python train.py --hidden_size=320 --normalize_top_k=false --balance_loss=0.0055 --balance_bias=false --init_std_router=0.0301
Below are experts of layer 2 (counted from 0) of a mixture-of-experts language model. Rows are named router (the router's row for the expert), gate (a neuron's input weights, with its number), up (a neuron's input weights, with its number), down (a neuron's output weights, with its number) and show model dimensions 0-159. Each number is 128 + 24 x the weight over its row's rms, rounded and kept within 0 to 255. Numbers have three digits each.
After each expert's rows: "gets" lists some tokens that make up at least twice as much of what it gets as of all text. This comes from a sample of Wikipedia text that the model never trained on. Tokens count by the router's weight.

# expert 5
router:136120148159129098105163154162138117127116143088140098112128100157105177159119107106110119112141137139096160116126111124173121149168120128106170150155130155142157143155107149114122151098108102125159116150116113159153135108079118109094114108123099099192083114139146157115134137123131173108162127126109121143093093089120162103117116101172127138148139130121140106159115154101099150135146113168099101101131162131129113138106108136094154136169103112103084139092083164112153113108134169
gate9:093108121142151100122153101104112105114125157111135100134131088095170135143155131134074143136108090156141109123092134128136119101107141123173185117122137126137141127141150092118136168118089163073143173136130149149161110118089097188122076133123111152136096146160133132123121129126129135106131117103138106120110140103153067076122117136167167136128151138141129159140103156143150173125097100134153134117130175124132147124119103118129127129156125141189150158114130138110095118169167188
up9:115149123146146098116170139098135150098075162118147140120159130089149148112174112114097145126113096159122139127101114138105134105141140129162164156126117141110144123136131096106112137095121145085139165146141139115137117152127098196121107134101126141127128118141149109121130155142142096111134140115127144156112123081165065074121094115173161163123154148147163159122085152103129152155120114110126143136131168149147149138159114159139127132161114116176145157095135143128085091135169124
down9:123141138151162139152132126084137141135098097064149156117139127153134122117174153141152138084182084107123109139110146123147111129166162141114102126121150126163142143123136147101145136110129168108134163102135139081138147148124149153126149109125108133122109105141097114113161150129203154098133144147127107118144135151108118124093140146133140126118150112131128137124162148124175145161124139140100123127128063100097133115101110143136099192087161111107096172141110114124146150087127110
gate10:113109155112118141093132169162115162125124087106111133105094102133158105165136140105115146129125084107140150126130144163138138110079105142131139092150154127143131110147114100145136143125158117091156135112159157142148123134089147135136155157130120152119171155147156155155142127128151184105120121134168098162102045119135182100121150114134090131154144156158115107133103112143146126107171121102143142112123135131112161143102122116099133066138118156133120146136147163173166107086110148
up10:101078163133142129163147078159096182109147085109112129095144126082141154130152137114134126126073090120147148124119148170116122125103145097139166091107154161154158135152117113144155185127137108156112131147133141130139108143115108138151117166180087125103161123123126123135153147152116102107130140109142084148142125089146147109117130144109145110197133111144134097122139101134138122145164110100104138165150117116095134146079125131140198122106139111149165146120110179126149107127138135
down10:113155112095123155121106064106062144164137135126144103173172119120121096131152124125095081068149126138107135133125094145112160096095118130131138136129103095139119106140137150115119146146134078093143127145134145156090112162127103113133098144153088119107141104085099152120133119180135092126139115175091138125157098107116155136090128140128190141148147096131155113137124105137151101157122121104137128137124114123093115153142117158110161140140069103109102125110132129148145144108154105
gate11:170143144153184162143129151148084114118139129124133177086141104133145131137169138152140153140143129144098140118117146139125110114098146152105142132102155144105145167152107149144127128100115155132158116139142113107135127131102083103077139100093109110107128148124160119117104126133084116120180134128104116098107145093096159161139087145137140112162139101087123116119098164162140111156108131116143138152106163163132158135125129101104131103119090138141157100133123166131132141116123153
up11:169135154130152121153134135134137130104138120124156169086111131093132155096122116123129122154083138108110116116147144120092109125147149083110094118149124144139140132146084140159092120159107183146169136137126131119117142123100120111140171126091102137106156136148155118067119101096187141119103111122154142084143119122141122157127117138152119146165078095120132153118161123159092126137097184101157091107181164118148127171115136101110110132127099144140116140146113130091100156118162104
down11:145093125133144139113116122116130139109104121133146149098121092122143181096135115103121144143162133126152095159111153120067117145084098172137133090139173152107157105165127112132135092121149088144129125104197137127140145124125152140120120090103126143155138137138111095101127113121121115168095120141080127121107140154177090096125126165142118154168131163148080120137158123182108106119187095138072117103125133138128123160139139105128136169153124152137094135142162147135161132110160124
gate12:142185159149129110102161166118148116075143138108151135099075106114145145125115142132111126140104118149107118100094127101133118143141134156079119133139078135107118104140184075135148089130104175150136151101119107131128138115087088103091137156134117135091141158143141087159068139132151139135128166150125139138167104100127101150095165117151126142151170095132142159141140142126115133133107137136121138131117111127097157098095133100112105094157142111118167141155158095132186116124137137
up12:090135119139115159112146098140123112167128108124152110141145102140140119156140093144108133151126104108163118205148150149116105144099126070139107097155056114152148148114123127108112130122200145098107104133102155123116120109139127141127113110125121104152149135131092120110127132085100105124137114152120140126071144131121150125156085122149127156145128135098116161118128100117132110107094149126139107097125124087144111126135113145147096171145123147124146113101108148113146146170134149
down12:098073138136120133139152143135143117141148139179121134137071094112135158129145169138099108081131124107140118113175140128146142103092143157142106129094122179150068171129111092092153123136137124150125122145121159116167132116157122106121146171124111163093108123126138136155157147114144148113096087107085151085139135130086152136135130108119153098139100118122158131141121162133116086100111153147123149125147142129095121140139141154157166133111106112123161098108129142085125177105129069
gate13:194088115168152174150153126146147109118112193135182125099164127139117104095115166158122135118104177118135138129080079134129088115110139133102134115140149157136156126133134091091170146111118096128127146174164141099128118125146163091062107142126142111135142134072152125129132132122157143066140141090136133140135104096113158115146124085122139080105128096106077152143154118132131102098084151111117158140148113137138126130146134148151116106116137173122143150098108125138167120111134132
up13:132101089123099142139137112160098103124099152151154130129147140118066123124120153120150115100134145098162140149120140097133074102127151133140115144143156128101159120155053119066143115111102117103123117151120133112120121147121148099124155125150127129133121150141145099106150125117120120151156126083101079166095157133157112149205082113111093089116108124120124159148127160142159109089112125120127165112152106109136149125131147139172126118075120161113109138140112145162154154138085132
down13:121085112140063127178158143124116121110136149160173095130141134142108152123114152146166128127149102127128121132126180097149119162088103129119107131120099127116140145156133118144146112129136126087097142125069155140100136149108155154160134116147134132112116142140131208111134127115171125122126130093104126096130119134111183141156121089155126155129132134123139126105141139144135080096078150065125163121153162112159103140126162126135106114090126115118130142126128098082159126113163151
gets: " |", "|", "-", " The", "The", "=="

# expert 2
router:133099115116148166134141150136111114162141115153124106138113173130129084136142101116153110158163154119155103111140122129120105127123109137121186113114104098154122162110132131092112142131159134111120077128099114161137122148131125095135131149125116131142101149090170125136074138121156157134124106127115127144121137131082115166145137069104167125106142113119105106110102102122121126133157145171133135162142120136125132107120197117137128093118156096139101131119131123115145168162153130
gate0:124166121149128158128144157128139110160107133134106106154119109126156140091163114108116132128079069112115112127146201162130098166091180132100104141115117083146115134124145139124113115104154108132095103163136105116118082148099153135134138115093109142143122152100108141117128113124152118173085075142119097107143148169138092121140124116099151148122155113181123152084173109113128131145148144112132118092142097097115121171120131121115112147106112136084086143148117136111124118147122177
up0:099138151086158128107123129127081127109182109142148138135148123128128124125141143133114148120173170123152133109122126142142098128138107123126116141126147158088100118134083108129139171153140161145140151127109116097149175117156119107118132175085101104093183148104173140113128138135099120129136151060151137094160131156147140083136165169144151120116100119103103119148091102096141138121116111142153107126138123146077149094119121149124092119145114151177131096123110109132131109084109134
down0:131157046153156099121119123156164094102146114120113132092141124148119146163119102145116106124169092168072109125118086145173124123121112171143103114134121160131105142138120123115091110108105117116189093134122162159091111060136143107117144140128142160110138145136134148089149128110123122120132096073175143168120114141148107155123122154123088141129111142094116115129077121103126142119120084127125144104105121133081137100131127124130111118123121128148116148173129108119119132140075103
gate1:078123111084121112122132113101144155158163170107129155153145148132117134184174138082134122133112155136111115120174134123113119149172072166144110118076126153160124120155139133114125154128125108093127132183158077111177168129143132108076112169104100108150109159145135096122084145162102123092156155173134128125151157133123133167123125144094135137116102102146112120111137114163148109159125089140122079115113130155147108116143129132107085097087143123115122123137138124092155102112116133
up1:122149155151123145142132150119110110094116151131140130129137110128140083134149149147102062120183111126145135086114093153140137136101121117130129131127162151123086112132101120176110111112111112107146114138130126169132170142145076158151064091118142144110090131108127133134163122145096122151143119111156169146080126130108129110100130136107145093167130106141121164108114094137145161157163111151140142103134125159124149139171123132121105172133137125145085103138121153163092134119131109
down1:134097114113129138098121110119165155149121092127088128183133123143125102167150120111102125107124116141116090117160121101124120131123108119140111134117103139158112162145138128117151109098153132103095135120132085121156168114129150134068141146192127077125109145119133123133088103151109112134115172153118131111168076161140118073126133146096129145121123138165191142109083146147101114138129106098149119151147131132112128114151122163136121061102155147121156137151148127138130141122144160
gate2:112136111110117117104144152142123153128137161133135165095157165110147170095150155118144165144108156101119125123098136089137113135133137097096089128139144081129162125130117139135154114135153137133151136154170141138105093103105147088128118117139119171113136129133112156106144162170133119149111140135156116142077138112144123152157113100094109118126109111116133152135075107172128137163128104123110165144131124147131114128162146153173151137150168117133115086114137117071127117119100142
up2:139131172094166113103121086126133146146134127101115119100081171114112152124130115131139156149078118115138115152114165093151173124139124146128139115126151126129164151117104157130150118121073097107169112129110108099130114140127147142152137176150107101081125133125105140134124133156095096128106139161110097138116109124143114163079118122083135156130130080081119163178138129108140124147113107104119123159133150119119123167111152114121108090135147101105168130158146085111135165135128152
down2:136140140152135155094135151108109185141124159162093097140125129111144150111121101131169146127204136113134114154144154120139144136125083145125136131177095172096135150116118129142132163115074154147141175108135148151084143092132116118089126168108089160119158124156121165142112086138156068125145129116102125133157089119077082095159132098124093169133127137169147127089109135122135080150111122130113111139153124118125183154131134144109076096123119140157077145112103109111144094077121090
gate3:141132111111136107162173107124131159160145187122114123116131192133186164114166098166127129170070126144152095125087135100144098133176157086123091125099134111113185147109144097103143146112108145128143122145099098156157095109164138136136104138139147138080099158126153163113114105102115118153153144139100199129084145138104082128126095106088130145146104149136181174142121110154117154137118134120119126187143133130149121153121071126107153133130142079123156136086112144123143139121171102
up3:143126167165136141127121123117132115094106126119128153150074123118102118137121126113141139099122141142122181111168147137159130110099052167109109129162122117161114071100126152156110108132076125114123122138142107100159111144129127129125122112150109076136131143116132084158201138132140137136129186159168075121153121100152175170113115142117146077157131150112106097115124149133119069123140172130122107071145123141118137103146123113100132115124122173112146123146158124126157110129081145
down3:149145159144109150187091108187128109134122110140135110123131108132142158137116107171120136142138122152085165157153130152151146119121093113099147109129138142121094132124125117114152147122110115119135160115108170178098141142096164097142151134106087148086110143161139110113151098147120133124141123139115158134134131098165132089139118165135143112119134055150114145126139088137128170123121126145173111155175150127121140128116128123138161125124109134099145142133123111096132146097081093
gate4:138159115113124119135152128075105115105165149132145122140130095092128134172155140123151078119197198143142101144123161139117113090111141113161141120179133069157134152105118142091117156173107132098135127166117146141090115119115094133123078125090137139115129134146140103147121130122127115162099138166115158129147164131142126152146162137111133153136123103118128079131156104143085146132130144142185118155152101164070126138117157117178106128148079114130120150137145127134120164120145135
up4:119122107115087126110122109112152144084143155118150136158118100084145096146152125147089108148158106160115124126110149127103113106095093096114100135131111140152116145144115140140134185168163124135125104192128109149123132123120098161106094115127109125114145182114170109150140131109137113119107109142107171174136159160135119142169147142132144181167152082139090131151153104121126114090120112160150107161127094146105138150110147122171110133129127138116110121100136116094116156096124135
down4:102154076130117088090107118146161126141149079158166149124122133153135092133093160109120133145151144129132180081152143113125167105123154114151161109128111141094108127143139131071159119119114152102122104099172128146114110147168164134111160111172100138118128109134103140149107144129156119130135068102169095162161155181137126054146153116131076120141115107130113127122086154111147094109111100131143065114174132122112105143108156129131126137122104121142128115133122125099128125147112157
gets: " of", " the", " in", " to", " for", " on"

# expert 0
router:111180143111130117129101123147103133119098106146087124128131160162152126162132141097169130143116207121149152128137132153143112096101169118134103128166137114104109130132136099123149130156159080126130119096138153160113186083106145131170183121088150126126117148151124131108123111124095122100088110113147123118123120118145127161158111106109135102152131135185151133150142106172131164105128110133165130096144126157175146084129132145153160161157109126110132140095070134154111120149135110
gate9:146143127132126112122113117124111096168187073098133087124107103107098160173075119140103116139147124148167104124128105110152136128132104134143107140156127138121081095141104127109131136128165131182161111155121105115130123140151177129100143096106091135139179126134158183080157145130130128144118183105120089126160171103113158134137144121079137136137166141150116153101117144140108114134120127087129104092127109157133115130145108126101159119096173115139084125167112117117082127127129117
up9:154101124142133160144115117114152098077082160148155135127164154131129152090151163092139143112097136134135133137140160126126120137124146094124181139107081097166151131127169104131094149084081153112108112092129141099089119106146079092165092134161133085123098132159088127163101139116138141114126102126142161156140103162120116143124117169171115096135132154139188123117170129090142147086141126131153155140169144112135160097140131098128099142140120122138167103099140155146178146104093134
down9:149160140161123135143139149156144158126169148146111123077182090129186112104104151121141164128150128163134163122101138174133133157140102134103149065116120131121152110122147126117110137138111121117110122142134098157118110170087190152128145154153132086135118106113159128132070102086141111115101123160106144143110143169160126119139115108176068142177111168120130082171100182119105138085082097141161127110152154126113149128118123130132092096093103128126154106120110105100121107122131126
gate10:120115173124124135131101128137099118150135141134080133156097129134127059143113144188148147117118151111139127153123103137148083111113110088099119147134105107184132117175122119148154160159112139146179153111122143110138162150135164140154133147123105131121196131107129130121149111184082166127133159144116112153139085153132142118122143130140122122105079156164138140165120169111130136123092115146145166115099113147106145101137160120113127101134115155107098106092106164089127089130140107
up10:122142111178099092133175133133126092136111142134134123111149153080122124131098156163122147125109152136111123157121089153137116126126169160144104160134122144120116101130095090156142133131133145085118127121141164095153127144159154075117126148120088113104120117130136153132151142116110112129113118168129126144113138123127125091140123134140087169131101086148143141120097100117086145106139093132092166130151167144058139155142149176151167124124126130153098097118125131142159106134112133
down10:130165135171151154123127115138125134142115134101110114135145109138152119111124113155125122089159125089121127147161116072114108153098094112181090076127140112114074139152102089110127096138154128118148112112139156113133138143156078147123136149145107160129164172137144125122126114156137109103112150115165133094111138125137088080147121088161109152114088115143150138151117140078160125136106119131158181112118128113123150160111127141093132179116127130154122113118124095126150149128122094
gate11:124130151065122125141129092104105124162122116089104144119177123124137149118130131138105095127147131122143127128174096098131119121151161121140131152140154133106171090132149108090107103137147135145142112131126120087126130140092113117133129115086128123206119132129153156156084128124174162110186153158131146156098113120148144153179133083119143118081148153140091138115102161136126147130127089123115115098126108153129148132127114127095124112108124135148140134116129147084161156173156129
up11:154169086132120119136124110111169129107140161128129146125120179090103155121137114132163146117156143113162131109115162118141148135143144095105147123093146147125096096129113158125117111151135122152135125124102140102108113150132139138130100098131159124127159152132102137139146135152105163157106120103064142130150140113087159139142163162093161099120136099080073116116138140128124167139109166123090124131121074086114197124178145120163103121136150144153131128114158133152166119143151120
down11:168108129142150103154142116130141116174167118107112143150154110144111144084133137106144147140097141144125131104150144122124147096117141136149136161142095112132134128153121121115129117082135127111117143127143105120139122132163111144144107112152140137156150124141133121104117123141133110129135106156107150135115163145114099125149150127148128156130109139194174100097129122185110108131137141149160126148084139111167076119158114116121126140118129126122127119108148067125111171133087109
gate12:132125120087162125118085104105149118122144117138130118126161154120157133124102122132110129147170126126172112150125138133104098164142105093129151155121116092135190128124119136129131128159137155158072118181133125171113120101100117105129140103166137100146111118129122141133121119105099116141127130134185121109115135130130130144127130083114145175137133127076136147128159133120132136094130139166135147091142118153161128184129158138160140125143127095124119119151112113141148115116136141
up12:095139123109117104148104125138118135105091088134128113121147123118129117118124138102140112163102175151151131144110159139116127095127151137111171096111132156105134168146132163122097110112119128138081154156149151129100097112111099127132126141161122147120108116138092148188120125104150171148163103129162140101101146122131149119107125125121166085140158106109133097132144143153134152138150098141148103099158090142122124147123147183122145109121115110111108127108122123121153126127094112
down12:118158123079121127174127115131085136131120160129099150163133152139161132153136121123095131105107122136146134139133114102088108145084120127144125150155118123105109134142143159118176140096138116119128122144088199076161116096100163116083166139116148123118139123116096122104137161149120163107154119117121099144073105136117162148106144149102083100092072121109132177149123115145133085134148128116109113116133139103082129143140101109142076152069137136144125124159115115107123124169062138
gate13:132139142136102124102122089160140138099134143163119139124133123098116105152124174134126133133133121118102165121114129115176114156115097182142119100136092066143121140152136113148132119166135093091128090156098075126108125139165128145135114130138124129084109139091170116146193115095128091135099130104135101141170105169110133136166141126096096115142070104207154128086162124110143109143135161117101137149155138104155170121093098100135108122144125114147137107130135137158133119141125114
up13:123123105099149164109142163132119161134130150103132103142158176155148121115122119127131132105111140093174111125153109127127163114125161118136143126123105110137157115093173168094139191118144132134157140111140091140122169106126151156122138148131123097131178113180123088121105133090119174166114094138135145103090131106140141095133105157114156148103107167101115128161116140103141175134144128141103149106104116156070130159163143144100092129151129136163129116143118145129066173138131088
down13:145165125133082074119097112138144128102170137133156114117165116111137090086183120105148130113100142109138132162105129159145109123130106132084116150150133107115083145127154141125113083167128121130156168106147163112104149102118144130180173135108113090075127138124099095130131097117150120123136122076114145086120121123104145145153146106132126083097074167156139099136140116092130145118128154073125127165146132151137142136134085175125148165114129127158137183125114152133143140142114118
gets: "\n", "/", " (", "–", " N", " School"

# expert 3
router:143109123092129143100103161141142106122091127109122135154096171122100122195111095179136107130092109111157169098129130188117150110139147136084137155129098127118113146129142145151129138131123147146168084134153157124180115103096096127143123147081128118130151111120094103084118117121111086109132129180147145138146161157165122088157120148108142136140096151128169067139119096116127140144166132102113179103127150118112146111107140110150085145135099131114114104149148138084112114138164110
gate37:145110168119129120148142122091159112148115122143110156113112102129107102125155096135135151161099160088175114106144117115153133147111139098128105094130151144151088161131144180123118151097152116157150145133087110127096106144121079121144142135187132100115098104122123120097154125132176129087123134112155160107135159152124099120146132107095145173147130096179120107111118139107125160158144118118102142097132157141088118145103128143139073129106086111103109081088162108104127105099156114
up37:115097117217161115122112133161148163119136105113123152155105125096097101120129118175152131125104108161154133098108109122118104148111164092107154121121110069170127108116150137133137096185168095118159148111145086109140163102146115101090119127150133148112139108087154147149049126175121126144139111131113117111136185164133109125091166151143155133129129186150130080118133112137168155130177112107109158119091137170137107126128130125141114102100171129113091098056162132121156123108126075
down37:123058120152135095119117133121132107129151125135130184104159109165100146112142094165155100190132137119118123124148145106172141126129120071149089161124181130076097117132089138122150118071126112089146109134111126115151109140122130097143116120141145111095094163162131136119113130148163144097116151115173127138168169182155126106132150129131131119125169108116093118095141154144141115102101099143143123122122107141126120147151134150110144129120066149135086114095193165145142137118145126
gate38:125124180103123142132080114134122124093140105126121104179147141174163158132129136128127147132135093120162130139060155119182147082121132180143135128105153108142134126137156116131177108123146151113094148116112110173131138162127148142098152142143111141126127127094146165155146110119109106091142113175106159113120161145137162146123148124146159096115113133098166075108110120077105177168142149093133121114108112145103091157156143119115116159119076143136096127132145171139183127132190080
up38:116114100138111126105160142130140121128102151138155158119099113089084111138123132104141126104144192131081169125153123119095124145146139096102114138158099163112157126108098113114105126130103137135148103172176168091134135085121087115158115099105121102112131135135102085104137133114121193193122113106163094144152099118121106118125094120094086167155163130182069181129140104157139094082124116143106145149152136091172159124124096123152149130129164154103166126123135111094103132118104142
down38:108107136144125095142119150120169097132127144152123098122125136133187132145130114131100115085126129116137174140119104144135092122142133156128150144125094076140158118095105133137103101124130127113168169120127120138130121129108098151160141122163138122170134128123127180113139101117109148104145144083104125140145164140147156125088118121099121115098122103096140122139130136123117145120112153114161140107174116088100119117128117127096144114128156156134180119117130094143156116154145144
gate39:137138134137175115103120159149132136172127173100124150121117189165131113133143126122133119127171096116109169123122156097132121112172141128124129136136073158113143115159155135107146146146098156131151140149101106135095130121151169143129150098061157101136158109127119097117101155133094104127098142090159137166118125080129126112165190115108073149108141105127126128144105089090111113126135134114146161124079134126102121132133124103078114102150111123140189115138111103123149132135180171
up39:155140165151184121153072086149165115110140150137162103104094116140158097138106162137110120093094114131128121146140127116126098100118114084096121122095124165152122076137094119169108096145095165112177167141128096103136125154137130115140166104164122101138095126144150102172117098093140113084139104092142138110130164129135101121150091083121128149128076137130129159134069131117119199118130124143077120141102114139131133129159084140125145153146156115115118118140142137158132154114147106
down39:134150121079129108119116137142097118163099113166117102109189084129101110056111183095137118135142148123124112099119118137117065108109121138125112157130122117148116120122143128133129176110096109156127115117122135108131146129149126126132110148128101133147136144105110128110170110145123150137104103139105131105140160114111166106133131140185117142175119103120128125141136133167115132164129156113170090127134148132141111120145136123168123118115094109112124131146114169081090122127069112
gate40:193156141152150135164144156123146145133169141094131117105136105126151158154139111154091107110164127103153102164143118118161113126112097144168090166105126112122133133129117159138130120141106101077150079112160146078134119088082114103103113161176086110170122114145114083110148146137078115114144161114129166106032139106112145139125118104134188138146161123135139136171149114169103142149121122119122119112115129111173130126128142142113153146131105137129125133151160128105111100099146178
up40:175150119137133150155152131112121142145155118061110161088142109110140147133124135156108123122144100103125120192109129068110137122118072123186066126116124133159106117119137160107112115122127147086144096151166143086141099155083132118130104142160103090167095126141111117096132143154096127111123153137125146133058147109130134119131099062124152133110150119131128138187118085166133168135134138117114142116128096137149161121080102116099149141100092109145148117116126123132113130104142198
down40:115105133175155114157136172145121108102132131188155110168201144150109132142141132132135135125156129103160142121145156129116155113149116163134138120148116157170107169077115121137155094133117171149128102101096124131118114179138120181114149103117182143129109126094104156132126118154111138090113113162107137099151151096145121122173147123144089131094114155172116123128142137159120139146152108142081085137164150126125112134126134144138148167181106163150108108136090107123110110137105152
gate41:136135191136154126150132174126122118134150080059123136122119136135111128148104129104118117148127108163149101119129147197100153141125135104139134112153089095145084112119170126103113142161135153114147147134147169129161139081121108099114107116144103119105108111156147074109124103134116112121148117135116177120133151160126090122137138143130097151149142128162182074098144115155173118111111141076105140111120136138119087125092113115162111129110135127130091141135149097135153105089129177
up41:118120147127133138139143151083100133117152131116084122153073100111093118156113154115124114146140106174163143107117109142173152093144107123118157093138151149127142097118140124087084131107123151132157134134135156155175153089091132126144135142129128119071126156141171136093133125142143143127139112136095149169150111134165095119139127142091078128122156128155106081102158158119140090068150127086090141110125146117178111128127086076144172094136117130142108157185126090122119174091114114
down41:146155153102119125115098152127118141179132140120146157146078145151120111153098173115126137149106143102192132174123128124105080105122155123096103179151122109081128121086129119175150121128144104129118093150133125119110152140151077124118076123154099125156146115127158124134139118081121119119096102160089145130166155174139116150136185136131105148163133133136137113135140126150108106126126126113148177118120147120141110120134148154106124128139112103120143087104129085150107114133175105
gets: ":", "0", "1", "9", "2", "3"

# expert 1
router:111176137084174099171138128128205112105088122131084134121105119108086173119148133135112146128149113157128124128106161141151080109138133140146108125116094156096159122160146095134103160123096152109124141134148111129130103160109129143162153169149083152119117145085139147125118106159098125108123135091125104094178138161090145110126119152148126090116140131120113156097124141139156145150115132136170115148188138175180162126130152155131115122121126138098125115117118107111102129110105145
gate87:106157126132130136144143131135102143134152141122116132139147128127069093151167166161142140115128123149138121108123140146147116169108164117126138105120101133101097146106141130133098135104109131160150113121142091088102127109136089120120140115158138146157123118156155163129114125136112139081121172114155163071146150140118130152137137064111093137136179109140189072110118154137102067147122146085124127185163127136163123151143145158090126113125149127092163138133125123141121114156099159
up87:084118123134120157132077082124134139151179133107141131121109149131084198125122117124108100105160168102117129105121144134115115108109117107180119126155112131144099106135103142116122110117110094126113155152124140107146089082152117111089145157137097125106140126143089109122113133124163145119152146116112105139126147150160098142100138160104071128180162129127139116141165113141124131128143123080105146147160121148149157099108156122138152120157123160105073133087119153120162101122126105
down87:096186158103101066132148117135042122137147129150123120138133109116168154122129137162103153133140125102167177165123130127092119070129129126096100146133120118091129124123124103141099165100128112108149123159085145163114100120131128173139130154120182162143132170088134153133126130157115132098132140083085145149125154084103117148134130108141117109106097136099124120130087167130150102138136161121128087159120179137151137124146143143120139108126141090166129111139124120152123135156138121
gate88:152132119093156112105133117138122098149154147109113131105134158120162132095109127132127133122130111144147138152126175116097143143150180128138120126150116113173116136157091137128082181106161114128170111103121041086164115136147141129143118126087083173157111115100116127210112123110121132098144124172132130135128111123116145117127094138074114082156161149130126130139117113119135118138165120123131153101099183100125137143068149126104147097114192128105140109102141117134137110157165156
up88:116141166145124108111110131126153079108127142101142121102131175123146109121125138131123144117108127099142145142155117118096109105147151118115106138155106138163111106135167172098090195089113094103129166110108108140158119173151121106147119101097071148153111139124094086164138102142117134141134160154148153120140142118138140108135130120119092108090100140091097145155139117129126106139170130095095154162142161126167171110103119085127160102139179155129123096128152143126160151178153133
down88:141146130141145128147107139163156136095148108135130097132157128128153138088141131084144118130147109160133101157136145135122118093103164150125134099135135138105148114113084073097151099160169112123165132187113137135117146085099093129141115149125156110132157146153111177145135142141150149118133153112087088117171088152140137082129132142114113142137091126140148117114126135137108126147115148115163084147104100098113106089147151145174095123126131165173138118133123132153137124093123119
gate89:125097119133146127132153109160127125128112084108093110113114125133114112065159161177112154147170153121148183144134127158134133126098127152151110158140115095122177157129151095076127101133112121130154127153144104138142120139115121062126125161130153133121150164125117128126108156135156139141124151150159090105114120129124107102155119114141120124164119125134148150086082139152104093125162122111135120139127142158114086131114081117095142129129129134122150130065132156128160119086151134
up89:140107128141150086129146117155129130131120091109115146149160100151110110075112146157126131164150145111152168157162111189108131107100131152141114144140101072139161136145130094087166102119141109118144119149157114113121148142098133065121110140124126144142134170125085152132113142153173140170114109153136106103123098152126101084191116128158118122145103130132128163113081112134102109138150134130149099156148187136128085123121096109135134109087123140126147137082131154134124119112153125
down89:121113122151119141121196159149132141133149094095088134137099119084118122093097109128152117146154118126161102154135164128152116107122117151118136165142131158121090084136100123139092146133093116121135135140122144084160131118183106096123138146137100160126171131125133145094167153134051158149122108143114121146135122074125115104171105187157165130194099091120096074097099125133118088098116115111166176125117135121126121133073096127110184176113105131099139128156111155120140145099145114
gate90:168137131155126134094102168154131087113155126104134107132119070135131163170181139148119123125156145132136123090122102134176113155140131171117099109122146147137139168074148154156108103119125128136114221174110145110132111101146100140129126108117122120132115125108173147116138176124085135138127143100077109124117051112125146095155139094110094126132145130114096133150128101086129115141146137145126140167146114119117133127098140118164106130089071108151170087151167102112133111089114141
up90:131103146082135122143146092083135150146099124174122148134143167142129121090101101120136142127108127097129120170122163098088162125101149101102182162120110109120111078173110117093135144124120128145162058078141120162088142148118130142154126140134131108121136127169090099098119102153158118129147117147193138146180169099126124166136131161159167137125097127137133140098132154150110150119104130101134105092111142148162141127141089133122142125174174148116104118102136150141113134187127106
down90:144130119074174192129156132135127147149165109100150108117140134158176134136159131131116143155113099101116120128131141133140131066131136174176071126137118158150137143089093116115147148132145131125158163190129120146157126134092117145132129138090168099152141142127128123126116140150138117095122088111111113109123108126102138161125176129093141088175113152166097092195144149129148122113171130139147113172180128107112128124124144144126107126128109111121111100123108141124171102122147125
gate91:146100130132126133109125138167158160112141118139154150126144122147103100124099128125083133107145108122154143140126166133116146095149131102143161132139134091103114128146120122143125133110087141147077115140127108129150133110144140126127132120142089134094127141148175115129122100093109127170152134128109120082075109100128095173126139109138176127115103107126168169151168148144129079198135140090137145123150141148108106143087151129120161117121183095117092120138128124095187122137138120
up91:112118151143098081114150134153147140106144126131113108094116097136119081155126130129158147096139089144145115090163145128084133122128102104149141136154134165112148107141166098119099155171135116120110105151155127138155106150132149151124086130118120171107152149144162165122161133107097146112148125121108117118120087146098148115136147127119178118107108147098164107108156166086103126140134108111109115092115162146117098125135147095121125140095144109165164111125128126087164143167128113
down91:149141094114104148129144126160124132165185143140105143148129133104112113116115126133137132135131162119138142108129084144146177076155115147133120096140102134141127131125105151162136133116170079141131121084082130095132143143106116126136134081126154127137110157105135167115080172124171106146091102113118123108120124138115157164101160112104145119065139132127110161149092140119122116110144088149158100109133138117104117124160115105087123105134141114105142113167149115060166166112168110
gets: ".", ",", " and", ")", "\"", " was"